Experts of a small language model: 1 pick a token.
Below are experts of layer 9 (counted from 0) of a mixture-of-experts language model. Rows are named router (the router's row for the expert), gate (a neuron's input weights, with its number), up (a neuron's input weights, with its number), down (a neuron's output weights, with its number) and show model dimensions 80-159. Each number is 128 + 32 x the weight over its row's rms, rounded and kept within 0 to 255. Numbers have three digits each.
Before each expert's rows: a language model's description of what the expert responds to. This comes from a sample of Wikipedia text that the model never trained on.

# expert 8
It responds to: Word-internal t, et, ubl, ret pieces after prefixes, as in ex-t-ended, comp-le-ted, t-esting, plus short words like off, this.
router:110130073127142140120125093105095096148147104150091124159124086174129122167108121104151162130123098106137157122122143120107152107107111168084088156098077106147071080099121078137119070121152127120192129101128102139180144161134100090130156185
gate0:160113087154157155084148086097122107118140086180149147134146080152119122233132096166137142111122152129155100124161105147145182141114162114101095131125114149140156146110148052191148114117092156123114106140101137139070103152126105073147173179
up0:136140149198113123107104192133151067117129101175071108132144102146100131172119121192133167121099116159169126132096163078138120104114155123041135082142138108223154168095150100154138115128147151154159134153057154104111099120065157090110108131
down0:161066150132136157105131053158145055134138034096180144116119164136152136152179080108086124060098134077148071142161193105159135136160144106090101105130108122099093124130140073115119099079175126157118121141126126135090126126182157105084127168
gate1:147145107107102088102181173094148154063166109129155139090114111141169096119109203182134095128120142098137121127081113121144104085134090072130116172142118127086095131152164154129203106162130069136155098156177135122157124189103114136148117121
up1:164113072156181172106118144122156049138114120090140128188128140072066116112133135097147120105155118142121130151163105057122128148125155108146155123111115078120069119126125151124124175113156104142144161178091130118108103175093131095126124099
down1:062121152172089112179150198163116155163088135149147119092130177053071135134129144073116104117147161078106199146154092117131132112132099179159162113136147119151104178130109122138102154086142087155180046154144153076103123170108128140183088085
gate2:147167138145110200136130122127106155131100166153162138098112114157171109122200187162174115135090100208153117060113124165145100188093104110136168152079080098114118112134114142150162126039152112140105088138212116129175115127203143128135149104
up2:166182113126096096116136097154086131118159112100130123134191155167129156115121113095139143095144147121111080085199077130064105173119166152169146141116121073137103118207073125113112108167117068137134121118120117173101144087123102120165172136
down2:138106130150116115111135090142162142073149140083142112185083110082046118111151128097116102101125153079102168115129176146121100117139118143200139072142188093176156112112137113142162088122096085046116142139106141116101130142080109151059088185
gate3:129146127143182104134080128147164178123143121150130120152137093132097112093116116162097104139164121144086161144129077111157198084139090120164130108102104130202067167133137096129091076086121124150116147111033157129194080191179135119144196129
up3:137106206152084128094112048112068145093107158170135129175089107120193189126171157116111137091085088173121146125110134156161138167131095094131106102164178167094199101128172131074090128149157160178107108122179118097098050139149144165087140073
down3:107158082148110101132137061117169185107144145113198119131140122140187125094122144118117087114092083111154104151125120117140106120121106146133186110117124079136092163174101116122044139199131109100148098066132180177078106114139162143191124147
gate4:102162179134118087114192106119096147132133122100101156196123130106099095137086151122076131099197102182173073202203166141186076129109169152137145105141151155129076123097153152103145118151133196117089126143145103140137120152161114126145180106
up4:134115101136103032135088173170160162079098145135120171144130138126236080141114159176135154127137173147088123164154140083117168081132110186102086062124135091091159166146107141150122098083118133116053110179120106131120146183175082122126107102
down4:145135141151167127132129132189139121130167133106135096105099147145142144108093104094101146105156191149134149153117106132159079143098184087103062163146105167149152129124088120106086146100139113135132167109163165158135062152118078086161104098
gate5:159125130129169129160138097100157132143124133136160119082168079121086121113169157120125147146127164130170146124110138109155147102140122151085114128140114096075095099063107082148189144126058145197132137126110124112083108193151124094119085156
up5:160173191124108171098113130158091106134105128110113152122113136150159116147098096118156133134135155122156132116144092123140155164171107056115111121123159078119094151148126185106159185155098098100131161129114117117096119108151104099125156063
down5:128095130161120201156126170130113099136194136193096140168157133130130120106133127138155131123125107102085139079158152153116132165123170184122097168175119145119159103113160167114178126049165184115140134105166092076158147126123138062135087127
gate6:143084117110161122140140076123124124087130093084116165092135105124069157165162103130110134134166103116042136148166156146172120087128135173134171144102110146096130085137080126144111136065133165188135116129139078184137209088176125176126140114
up6:075114086120148118080122089168176094141138126179102122084171135116156079107138088152131072131092159142133101102097134072133120178071169139128157123130140091097119156156178106105123087179165141170172143064156174131113075125078136111091216187
down6:133162102187148153098097071110164109144149153114135131108172136120175090088160118113112159189167131118115067169121124104176152095080146115126093093077162110087133130043155153122161137039097081131115074139142167168160108154176184126109129118
gate7:105147133168104104136097150137115075175108193070140138147103104098074141156091132154165156110101153088132138177131141083155138128082080112137111124064101099092102062069078100178095185190131103141123104128133191147125174114170104161132139152
up7:130132128114116128117151173104136133130152110131060109132151149104128163158059152163148101166151094116085112192117154175139100080141146098192122070135146151152122118166069108151094139121116183134157060123123138126109105174049144126134137120
down7:152135094087140129155139148158129175102082099111107115126146145116095138131124178176162105067119094131125147178122095105137125209196095144156113102169074104103204207086152141109138092099151163106132143164048097123114112064128118135174147120
gate8:111150088152138078064103106164105093188160108176083166098145165106158092135191153144133130109088079135097146119158109111132129155112166152148108116149189180103031202092081137148132100157163099141121150105159226129149107151121190099154162175
up8:142122117209098137195115136079118118088113129133146109152142163100169142123062051142114110117112174195129115114104110108119084096190191120119101122125153164121180112140104151066172114129179198114063119138093121144158157073104109133117135095
down8:101162106140152069111122111150106065088152125122137113140166086160149120126157160130143125067164140091090154148136102094091115120099143134156105168058091105125092125166123080141162142047146102123143181198159133187084121137122158060112135157
gate9:132131082097096144128141122165104049139192129115139075113121147158140063089081182122170141147148157135109211116118162120116152110180160113099158137107139168185161155103100146089099136122106058147108172059178138107215124114178120128144175127
up9:132136154192116117099152108069095174108116124128131161127161102134111123113159088123108154145132089066080077143143153137194097199154148095134141179089104099151179136105130140155184164120186119067118081156166136138070114079094116197127090115
down9:089124147126135070115138067073176121148180168137141119076083129097117091139128104124132131194176186127129086081109176139121125125060154199125138118167088070108109158097146088125096065157073155163169151132129101103157113128098172142138157081
gate10:162113106100121117060157104105105098160151140109135134102149144173139069101103142086094126121135115157161134056096122166165119108122189165121195145057187129119200178122094142110130151127099083168128093149089148106120201151107109111139172155
up10:075105136143129123125123112121117123166154075101155180151192119127150099101110125132135160169153175183192172153142116085125088173130159156085085149183128104111151155154168101128121130191144183055144097091120142096143093119089099104140129128
down10:130094145069168140103139147149091110104161092100150120184100053104063151127151108157136099131147127159126135160080106157096132137111079132130143136099160159134096150074098172104132117132112126141097133130165103155131093142096078123184133127
gate11:102112085122114108121101066083183155179103154071136083171144140170180141107078102141121156155135141120209131135142138116100132153131139178225122073121076123130116162162144115120136108113067146172123154171124103134124169138130117145161078122
up11:098115127125098137163138141158129054094170129125143134177179128122079131179195130164133127104154094136111198188136132098153070072125063118147135123112095188185147104121095075088126110150179150111167145130104143148146123169078115152126193183
down11:155157160067127066145056105081153141067121137130136111176161184111120113056144141125152149153093132174144155073155172142172157096145148173088140129160172104124161150162144131156033147102210136108155100139130135163145181107169109206178111134
gate12:105126089177029132098142107106124127139188133207077107134133114104114127160117126173143156131126154063171182167134143167159146091153111109088164143123048141145152092111135146099117110091092156146148128075194115161171154116137143056120148108
up12:120108183092176123182118154141089109089161161094164122139163089129068150081103127102122127154152077157075170155129099106120131119094135110138129112096167133096130151116101144125175165102190102090140114153078128170072065134135085124090154157
down12:098146117129179080132129145174109106047154180140107132149140112162169134144130099087132093138126091080154099149230120084157119106121136168130151126085118133122067135117098170099085147042142126117177124124108111112070168092143168171135121108
gate13:174144076141148158130120143105140103120189152153091124118131148157124124126192132141101127142127101136158188185127145133113184128151125115127090165141082113098123098116096164097146132077204122114118075161096069101138042137158215144081170153
up13:151151083162094116148141148109061139145125127146158143104067123096160120106007160150105138137129167084156106148141117125132199164072107185117148116137171124107112083087154127096070115093118125091151088151164095105133141137162084136105142120
down13:115154111145097120186147120134092115109105099117169152138154097086072080070138114140079144143170105130117104114116090144095125097071126131124126121101230140164159123133129139087084115185112149126078123161099161116160148109102157191127155067
gate14:160127097136173166123155167146125165183109055140123162153078151144127096166138087155165173125081089140077118102211152113148128133094122094136146157108129069110030191112137110125160110149097127174101094121164134127135131173123125105176120155
up14:141084084115110151132143066121099157093130128119092126211095146112090112136093082123154163131179173132123122114087106131092093099132077082136119174160181081130149174106134147103163181093138131135112180149093100142156073093133092184151104120
down14:110186139171109119168161122132190154108174113168117102139113141157071100142124184147085141164115150101117130157149143171105149163090167170149149173109129100145143078081151080093092079124102124115137139152173157070084148069189165083074095163
gate15:086131117145142152130128139050122131143149074168131094080112129162136111173137146118107103123116151145078080123085194101105191112121077117108153162095096151131080135064143053139140119130117130115137132136135112103161156085172174087108187106
up15:102136090129092114179125141173132081106175141093124097136113093149146091117142135110106132081154120112131170125174124095153083149058195138166162133126100108133145181108143186152144141114189186170137107098116122189075177098096115092126095140
down15:149104133100081139135114133114185091118136147140165129126165149079114127133161057144148128145130116113171113161141126171151074161091118157160157063097126089188091142160133168140102106113115106114107150131126156139105166146042132168142126131
gate16:154125108147165133093112123099161094163096194135094133172140050131140149155168145107050182163144093116169109060139133186143076174157080137140071138168096181145141118126099137065105097105118079136169144158134131163131139130155075121064102150
up16:155202102130187155154135104145082107151090116125140115113150196127171064119138107124091156099172140172177135208152167142107078086146084181075103098134123132130109135132186150118120133129095126167166081113165127074085072179121180077147098162
down16:144131126106140143018126125073150114050133143084127150115151172143151124118158142180216130122106141109170107157125077142160093075149125146167100174150068123087112124079115096204107110131116157121107164099171172137127199124089174112120082122
gate17:128169129123085117065204131056109147116114107142151113149097147173163110085082147110140161088118121108092104123155153158138094113188100172156096105172127117146130073181170138111095097173116175164121117165147173082121091126137135149145115164
up17:079129116116097125150183084126133149068099126105116121191145132148154189182108154140124117122110112158062133160136152110090107129097076136110089075116091166133178099169137102143095127144088131128126130142088171123134118084183107144084142144
down17:162151159144109155119110156152154155097062172155152125170173161172111133131139082102074100093098105159120119130111179111107075131143142167090148135134098057126113164090144092116132098141147117180156139166097096150137159098153130120033101138

# expert 1
It responds to: Opening pieces of words and names that continue with more pieces, such as cont in continued, T in ITA, Aust, War, United.
router:173189188125138143066104175088160137115149107104141178146146114205163175164099127125158150125133119120112123102129122140124119156114176134095036127142207112141114112147134133098163114122110126173111101160120122168174083138110170158183080134
gate0:165121160175163131095074145136142166104123166103125080141130105151148166160055145094109076111146172142104118130092137097135131132130126136101096118126149060148142108143161088135115099040111113134129080170104153134155098151146091081173139101
up0:108117145084098145095111138084102210121175125132090129094110151057144109160140123135119166181163145127097106120165120112110183202101171124104160080189126086164117065062158144100163152106111111107123080176079156095147119070129162137102146110
down0:130166096171130116128142118112161144122069119104072117114134115135123108079127065173114150155143093088145106177180152144141086123128160162117096097152172092083093084134157113142062097178165099127151109169137134090058153072187037109181144102
gate1:185158113092095135116168117119165130096172079159196189127096077101141143201109179160093123131101156057122117141160154166090095154151121152122119119114144085132166117134135125088106072078138124147184141131154134164130118103150121183177083115
up1:192206103115087138163107141124183089102135111139185125173180109139104161187131134163135081099155123042065124093142154177112137172127105055122089145093125098063161136174136091132116171136113126108165148152097099115114146118134107181154096142
down1:126140079102188142127160144110086138110146113103095087153120143110114099107171150127133122166109140106148199093093166100133118188173117153099126156082156169117194135101127163149165092145167074139183109084136106151145096143158149136104196141
gate2:142159112155152083112113121086140150069145111170094187119162097161139116117101104156133113187119192128150148095081126109112053164132084083129082138113189114102145126148119174124084135161080184172132184066149162156114119092147082114171158140
up2:092125121160091123090104125156088133152160139110124164081164141150097124172162150145109111123192052115100140118125125048128149210157125127123163132097147061140142151155112078118127081148089147175121146094165207105164162120123082108125127186
down2:144124176074063081136178117091181099118144147135120119116171131139182122127161045146145080160141162111148123128179147175123128153146115065138098180114103147107140148119140231134140115105121150173066134113156087166145142114157065131170191157
gate3:121128084157134200155190117120143147163139181114113194073117165155130109165124150178094132169094169109145114108103160147105127116153155139124115133158157140117167075061102091100106093076077167132125168146231147141128101141103132123140077129
up3:134119141162113111119123095135150147163170163130094148075187152069078144125172153078123106078156125043124152133144149101150148112137136111152107098150107120172171056171154164165160117116110122127109102075095167059176141177128107129145083147
down3:072079207142166103139146170071125154160115180186112105144185127163106211115182125031175170139108095141117108139122067147127159149197070168145091185086084087118116150088177109124151153119155138144149115161122131151148168178142080103186136145
gate4:167091161108081118104100119117175127094107075147152124128150109102149044113117152138152153131166116088128122194126127141148137114116179098163120140155096132158044118119164095096114124151091143199161155150164141102125129126110159108172153146
up4:134111149155157119092183119042101127067145115173096105149144089184187088131133153136124195067120147081133122129096075108128160135129120108152062089185091126163091125138140107109159153187126163151126135107107088149168136060147147096128131109
down4:146133176126122104173175160078146102107129054105159140120173104132138127155179149152185143139155092127134157128115093201127109091096145188141140111130124115121133139053139078177090106154195093088132193141135090209129102165103097129158101151
gate5:110198144158101120096097130135103160080137115076100116138075113134232110193049110103142114152198136115150143135082064156188094130086110116068125134109159108192113088142134114074070167053114137157092098158153112095134154101166156144196154169
up5:115094132078097102091148168113135094120126089132146106163126090208117095132072122136084139130127081133126150166155145139170112089189114085070123117151166137220157165127142112145138100132156138091156099145122159156095093118242129081119095097
down5:137105124145149146127177115146137191115136053098139122118088171149122191133088088098129160095121083116093142100132095137121123156145140118117155114082127157158132117179112163170110123126114148228118102171082142103148205115104119149093122090
gate6:128178140155140130082139194121139145126136097139146144108182125179105122162089152087129125116092192124144071107128136159127088127105207138057143092137126094109112080074089084099125153066113128064153103174161106146168151147103129130197179115
up6:166137117127149101081104070138088132123146063144178147106146126118123139121187134071110124131124152187097171122133150114147113104109169105108058107101066154131104134180187166143106158152169119102162171154095154138093055125152118144113125167
down6:134136130181124103084117137136142091092108103136168184149114063138064055111185117101119149161111114091140171130096105111099149192159133133174163120142174168161110049144091119135104160120084102132105123100158131131161161138129143171144103127
gate7:160116131116096128098137121139101120106143147132152128102119063163160151179130107111129101152123124092152116120133128116132086119128121109157156080095149101146114129153130090093125106138107142114112122128081198115154089083193134066211134092
up7:100142098137113198163142087119116192117150186091095122133122145161106145122145096177130170093110124193098188132106152124097171088162170148090110173152158107129080100088079114084121140108122075164129222172148148089054127153095180177075136085
down7:131166185039179103117170155091170116128095117170124099100133137157129142106171131143131150111074148101154163126120064108183116102114113173106158168127158121130120114148152127084105081062156160099159067178135139190170122141127149122152104083
gate8:131133154073168105077120146125163139151112076201187172163178153123181076123143101211156111154130146137116161111114074147196168107108112135135144078075159106160164081112071104136144115114143106153109115100120093106149093149163089101160167139
up8:101080122090087074046107183124143122120101111108080092131177088175107090138140167171107183153101166108089122156113140147172139136113126052149149160148117098105110074110115082152127171202152109154142158122157132165151141148118143154175130149
down8:136193141055115149138155102123158149131115108152153167119137139207061096065170152121181101113140082150151126162092158184119103134054105123186089116158097180091188130127162131117119143159086143160136120134108111089153135122145107140100146078
gate9:135176151104109162072166139116118172135174131110122115187179082148137128142117157120148111096166083163124157062174145113115114097113089158128105112178170104123144068102094083156097109163150140118138089094179127147113139160112150094152133126
up9:128115072100124147139097088118083117168174132097148195136115121146136140137173107196060107091158169174128115098193173113116129175080173104106147133140086144101163135093148080111131161122110091134202068079133120154130136155139107130207189143
down9:140078160095142186154191119114132076117137106115147079166152124156040112156114184129181096100142071174181125104103144129036162125125105143099165143118102111088088116170093126112189136111103110143121080118151116078110109099070157143083124112
gate10:141150126040100094070199134131163122102117121091115143121132104103120146165122110142108074110138138089175099136089085094117124101110106143113111137160141159136109164122144157125124097152173096184173081126122135110238150142100163119183099153
up10:128209137094120090062140089096169140083141165105118148121158047141107134150114105144164114102142106085139105153098118056103147082102151109138126163132159173121155103121185097181133092197142105183179170083149116126183175112134113103158090163
down10:130099147108100100081144153112146145178116105104165145107105115160167148112154090173131158096071101127170117159157116123142180137121088138058090161122130151167116115068129114092190142255132089120182131132045104146163154158105099110101096148
gate11:187119148167148131090127115145118108083129113132109135097081139183127125159098105081150127168112196187099078113112165152024076146123136109100063119145132135156121133167089142158113066087099112109130106146149186179139110130110164131159165157
up11:130159152113098175201103142111099120115121133159127113120158113146125175132125083154072104155068068210117168153048180139146154148105167127163132152130123099128136112106125135140162113117176096185090083147120149072096102135161058141144091165
down11:150167156118148127153135153070164151113142144163075143131146116120133095153082068129145138096187143153163138143153181096180145090139118198055166188149151142151156089160122149144154119155137143136117106097069100118106107159144107120135095153
gate12:121214057104127092116114104112141122158122100115174163155131106115162170143114067088133150135153184139075118138147121143146113131148144121100077097073116104117072133137041156161152144081105147124161115109124059117150104178142110126093119119
up12:104169159089099131188111131152161094110095148158090080106108144142125083072142157136175127142157072141117111152125119158119147084168168099110137145060114123103180153090178105078148128067161101165066096144096170140145102135086110109104113139
down12:113138090090176119161133115086099138130142098081190138111071133063106138101150105104088164127127170077166169161170114157143121091086086148165105121161134108106136102163134151139196153082120118141175051202138122084147125102180096137137128156
gate13:111119117123136105080139126119183125165132097147156159117150123165094124117086118109110139137127190105126161089134093083140086148142143129129100103148220175085153130155179114118154121207097110150134158123178130115109089156102170117110165123
up13:152215165079097117155168173095115145197107082127189130102163105083130104140150152114133124120222111147107141149116150157138140126163081135172113112169125149102153114127114127115141082107175127110128113165171153100169167184072170114105125139
down13:110117116136152146086091144098113136109148131121119126102129122099163148085186081105147098110155098141140101221104127095191184052088088101156145147103162145165163164103090151130151171123139171102155059176198077063113191134139113139104194144
gate14:119152160124078092124146149129120156114140111077165178182098113127113106156072113167168112161159129057169103174128114079187079128150133125099094091073108143173134132149134110103124189122176083158163103135169112105089181164155092103216162117
up14:105116146187066081128115222098157118108098134154108220081119072124107118151080106124152154126127116132116078148144108130164076094134162110132086116087169155142145161134149135100109084144169074161144119152126166114080128142164106176147103127
down14:098204077120118121161125153191074161111087188128154080166185114162065176129148100105093115174123116175132167150147125118153138110130130157078127130116162164125142148125154159120090098054168105148177117149186199123156142137102102135122136086
gate15:148130158165151116143101096121150105139171047126169127146092164152093102137072103059138118084141152082160116160143104147148149118158136195167130166166200142098103167098115109162141144077156093214136149098104162158129162170145132079116104101
up15:140139120093129177125132103160091142151129091105126096163110153147142092104116092159145123083189143171131120138126135117097099154132189117173132179106138130103140162032141228132141096140142140215108122118089109122145153116115109119138041182
down15:136064150104126086133124139133066127139159137127127144191116059121093119135154194105092078192129140075117121144102101137103112151120128120131096230200112178109094094139178099120074180116050074149147163073149115098130176097120142140162074135
gate16:125180133151095094113134188127122136091174117110120138126139104225158100139142199115075158163136122090181122157108101120137071143140101109125123163086142105095133178110087164092109100136146088182126080167130107103103149119169120130167200116
up16:126133070166151129129120132115200076178114100169132139158128152116115110150151165152132157119124092167105129151136090121117101129099120130095181146123159119117131190141157146108113142090122207060150115135137093132145101075124088131130118074
down16:130115122186144133091149123110132065138144133124094126172107091120141129101137193077146090151142127162104160061138153107128168188121093131171133126099051102149094075086179118081133129109115090111182073151130118127079129134124148144125124103
gate17:098144096151104137135134122127113109131166099168176070125200122139164171139096134180132145089073095158149124086192125121096080129202195097161134115115165105123148095140104165071060129119032120123094107120111130120116170105117112088119159194
up17:141137140113140096197122085143156101163137124163115204117105164089126126135118113146146049169156156089126126169137178149089140142040090092116129128110137137111123151131135129075125170077138167112236092179164139086145190109048074141076123076
down17:089165128136085122175137116113153101148144061181121164131094185151145192092161101087115167174109116138156144157119124179160104083098133147154121104144136104157116155129131047162092168148196137096149052129072146155067118137162169125182083115

# expert 26
It responds to: Word-initial c or C starting ordinary words (collaborating, casino, currents, canceled), plus starts like rel, ab, rec, or, Z.
router:145121106150072053150150175113140142097130176078171190091112145130192121124078122144124167186194207098146091141109114132113167103078125149153123142180084096083123131135127073142170121156126098093077120108143175086083160138126086135102068153
gate0:146116169164157088139142177118118103123117134155145158134128141156094158058098103103127102192144116125079090114149122098113173097182124148109083127153120167120153111145104134075115153128046114140101114139132135145130161175198048054129127095
up0:148167139149113176153156171133099097097092181136085149121108133089138134183141213159124144178160213164108118109127079114099093122101127119107073127168181040164138113160133089132092063099049159133127118135039112087142138147142115157157120085
down0:113135087138077163117091158157164075153170124126118048187179101084084131127150136111122113169097120126111112144154149174054104124119140098053143165028101150192135156127177127118137140068071109161121175130083115221138150145122139084124111134
gate1:161117079147103139083144091116066126073119122140101108102118099075149118136110174110139152146169122090138175155087129103196199148096154159177154074109125104163129121093101103105129147043114115141148102198160119104161095082104100178093132144
up1:127135098092121075179116205165120173164117142132125139150109140172131069107144113181176101057145096135057123115098161157115140122132127078110081168112114119124121119192143138152120101096142132161119092126107132136112143195156150111126094122
down1:140130102107119090158133088123091128112163104154139088148075169167156131116138169058100177166096151104149124126122132172088155091087095124129136142143189157093137159123133126141132168224145096109131099112089170148166099123164125096172135061
gate2:187088165145134095126185157145130151156104150110179152088156171132132097114102098133086144109111169100186049161094148082142148142095176112166144123138159133128131149080135069109195104060122124109117143116113162101148144114140113101106063138
up2:057100180104108162155152125125100137080111151171149131161142102103125128157147071049120136125111214119139100151137141085091101122128182144115128084141166110138060152138132110155107112096162144138101109155109074184130115134178090084152134077
down2:115107150150112055124122102080142135160084082173113167066101102183119135122135103120108160135152118141095123127133150136114037170132169161102104216164084114118139158145160123171110089074118156130075171127156101082140141148107115111112088103
gate3:134126120169160166178128156099108117161086054139145159072119117123151076120138112151150150150173193133115130116085107188198128124119186135128134163137066135129151166147087108130067120116166122121178132103092112025097175145083018091153120186
up3:106126077125168102172162103132183129124085132168094100161139085128121115098124094141134103116116107133066114155118131191134155103081085140141151172173089086057092156085098121079163096143150191088107106091138145100139149118111118161146092141
down3:120181207179108132148129141180086114107198147141152093126154074126151161105161169098142146111120104123155113126087112107100125103115191166102092054105082109131093145144158097133126182175068133135135115147105061105103062098144092139120110128
gate4:146120102148149098081133091133122156144060159163101168095086109110122110157070088159182116178091081066148117120139141144128176138162086195126120113112078130127101116145135142132172168055092164149088130147139157115147168153184103179143163160
up4:142097154149093208087148118119144108167163102128139123154175168159103132186128111108098116114135048145158092118116156148141141113121022093115080151076174131093129112137097133075173099153115111094124103156057113159040210154153108135118165098
down4:105160094103136117112140151072118151114168111105049182112134152080117085100108122112096116166121165140165142165104094067160100134114125154161128165139109096181126143111115179150078103093149141144134159149139095120137095137157127163141084157
gate5:148105096104104024137158129089180110108131163131110094112152077114094104131100140094133177152178152123090174172094126142130088112158162097158150127102191163123154147118169097129086119118125100119142130117133177090119141118171135120130108167
up5:112186116116180075155112144128129106082226120166087142115173151195124104111108125147112109150133183133064151102096168097164195128185160086180120129165132091103173121157113144108120166155096107110151104120097131107088126127134115054076084142
down5:158142099140126096086140169090137113122108112076148132122155154156137204079117079127119155125149154139162093135064128162071116154138134125117125129122109107101079109129138070135078114183139179093142165154198115192174156108131140130089142108
gate6:155157123178103118117124117117165090173158122161153158112108091146092137116165092158099147121216146139140101159129157146195194110125116101164163079096070165170152113144132083113148179123146149149139126096150124127136102131150091146093161155
up6:089168072160143078155120161148134142134147196132062106106169116140162150144164110160123143066169132111103117120100125173146056129146052138178121164114112113122153146105083124170130134105102111160171109158185146139065119123169128166122132119
down6:138130147125157159064096129188113072141115151133040174190127157090136109134117077152117179139109096122150191088089112123137089141167141109117132078154094078134107079070143116126180118089180144116073099062133056146138143102096139135101136112
gate7:136112132109135031127151117113124105120161103143200161110110169120130187123122103131098156176153169100122117153056118111151137072116200087140139090112157091117171162056168120121128097116134097127157127134166155080121094179146162082070110154
up7:093118119207087127125135111123134114139094130186127156128169151082131111143125128114073090107096185161107151118098134152063108124097124128096109093125042179106101124133163175181086116150107159099095184129087129183141143119098138111162119177
down7:118072125164148108133100125076171136139092123194151132089069076095143143134068186128145159171157113160156176086169143108110100113159179128106157132121110136099193095139140104134076087152118203115189075122111138131119104140117113104185092135
gate8:127153178110101134116116104089139093103128185106118148134109154125163182079073182142165145122169118076139144192106074137120142118167098083183082096127113155129112102143071111145138134130169168125127106186125170144096114083141093151136127125
up8:096169135124146166178151113034127108097160140123165138078134109078153121122129206140132153137112122076106108152102086117143128116161131104208103109092133145102093087151085111155115084111146168113067123203094140118131118086131128103106154121
down8:103171104162215123072121174138142094089138157124172156109122184147160123096128103143099138103072133127122110112160099173122224102068175166126125119118132141118136136097054078146112171176122101178130101134125129113163077163159048124098143116
gate9:141095154095151117086132115128124088113127185130125091107157115130169102095099156140144140125175159068186129122132134129142115184148197054084140171157134120134148162104105124106125134098149145174126073168093126133076096147083122130155120161
up9:113153094061154142144129157109138173125136165137105135114097156133116089136109153182076092154156110175105190146131116077086108085191178100114132152128095147067063141169160139133046062152135115125124098143159129096187106139127129145085090195
down9:111098147074118051127153133129108171108161093122117148085154101143115171133126080167123115128251124165093121129084115200172156165111085124180135173145191152199158117163076118119138127139063107095189110109109184087101136136159176146086163142
gate10:121110140159137115094119114115189086086097127107153075166104144105105135119118160206114105124195152078124129144153107069185085124087113072149155111148050164116087143098142126153114124058116128159085079127082123097164126079177099163110131119
up10:129097122159093134124117097146166124100149112124119109109140123113164137105109086126134124145156089129146137120136216099074146172085234131089060147131109080161185093070069115132093157139149146144148149126112160165132140137061162176131175085
down10:112129128141096096098117093135119151138057211176158158083133160105122112130063094099146087146164134124104157182129047141100138137149107132138107138099124118075135074134160170119072195121113112102140087141170150166158111131128137144111117114
gate11:155129137128065113107127104168109137145186168124081112132148102119110160158124116163099130111175121149118142120097196126160147165127159117157148139149095154115200107129085137131140030060105132144160082139157104109154176153120102177151159142
up11:206110203102220122163069113115160125150081132120160154095102113142041133161135137088071114124091154127135152183117091076102166063162104104099106126121133116132151139119141127142209097128158090117173142127078165110131105141061161130093108112
down11:101127131098113140121066143089088093157123076104123140087134126146060172159094162154144077177070115125152114096176102100124134083151184136115109162142127116124169104153103141148144126212098142124092156032186138124185142106118120166084065115
gate12:122122143152098099095133177158138134088082118176113143144127179116155108156123169135144237111110143084083092123182096151147094128121224160132110168127114101123128082101123096189124112089157114138166124119098145108147101121169100128142094167
up12:111083171126058077116119088102131119087127110147141126107133121137168186100128144147156109099088120116141106131184118181169132118048133082102145196165131134099149143142158085174084090142124117143118131141132145141150179119187121098166222169
down12:153120102107098129167139091106103064146145107139175164132076137139138101138183182079168146097182115086116123138099095172132181158204145173139097058123133140165066107140114101118128106069119157119151113118147127117091132195140096151131121140
gate13:167189145130094170120066132185135129097138110108111160046067089143100152122074116130130139146133138104168153136113079098162092126136164128175046144138096100153142108099132123120135179031111100143131148104135151158137157181146068102136157121
up13:184053182105144138099139204136141140146170146126115129128120116067106124119185118177143154106176083097163111134138094085110143106176101107178172122164155078122053135085096048149158151078109150105100088161109125169132129105128094135136106100
down13:132121208183157173142090156089143109174127155103100146090107088076081079178153126130123170160141103096116044089077074096152124094142111124122121096127133092126160162205124177128130127130092136169150136090081164101071087127152114141118120166
gate14:112132152165070084098162096067116109132129140150126071173169123181168136157148127123151128097144106129118115183159223093136144110119133071180140152163079115113133094144137152167088151112146117171092145099125137128116090084123139107152143102
up14:137130166109118168092106121128182124128118085071140147094159154093178124128075054081126119122108112109065164197073127121140128171136104086139118204123158128100178102070098103129120104151107080184143106135177164162146065088175107169129146146
down14:147081095152147114109115165062158209091128121109094090218162183109171087166125159123125097103202105147140148178150116128148135195133147130105175119129137108192127135115120089101094138152127143172106146164120143127131159125138104078117133114
gate15:109128121142082088186149116129194140137136156114122156106143150136160130141089117099109122065130207118006061106090156110157177135115123094126121138190081138097165128140166136189113130095102135114173134141146183166105087181082156089123155124
up15:172133158088172096125189107152086204136104119208162118119116140122132112032110130133091183113094095145146180125107159146119071135115085163126127116103177156158173121155104113100134146138135114112118114138090069094137108151137129117074152109
down15:105163157154134118120140130139163126148118127099110120034160032116137169200131119135117170154173099190087137175154132158125145129144121119126068118128190166181111146086109133205146121073086125135072118096145114120110149132099145099178129143
gate16:125097160223075025106121083122152064164127141119103146120193143097129111110150149131119152144132169117129095142109091096175124186111130118101114149128114125163148098128105084095151114086164088124135132143084166137073166133224116095145123116
up16:122162157077081168085172130121055126136163137148149106136136101116147056114154118120177093122071130155144137140115107144148168140096110159124108141124143107114084139168166122176186174155130162125070083141132135129112176063153122130128174191
down16:146117176083135197123138141093162123109129122169127101093126148130135139111164114107122067149112146112209094122191109098096149120166154112122097164168117164168090095167033106128156147144163140092091144145103124101114217105121157136152163195
gate17:067110053170112175099114076175171061108172123149132110101127122208155122106088087117084095148122222113133108157148144118065134146137172121151168157156128167092143143152155113165120123140101167087127086154152136121100089104123196128118082119
up17:136129167082165127135150147127111120133098114048162188094098086129154122115155095122125122165149048142123116075054082202181128166079074146087108149180131125060158106165134156117211132120229155157109106142145129153136168162123067128142183160
down17:117131177152068152081112144137109153123141143103097081153190115159022132152087102105163116158120122128060115135178092160099083101139048124118145129100203077127131110116100113145109153189092120128149139118127157143137092155182167137159100158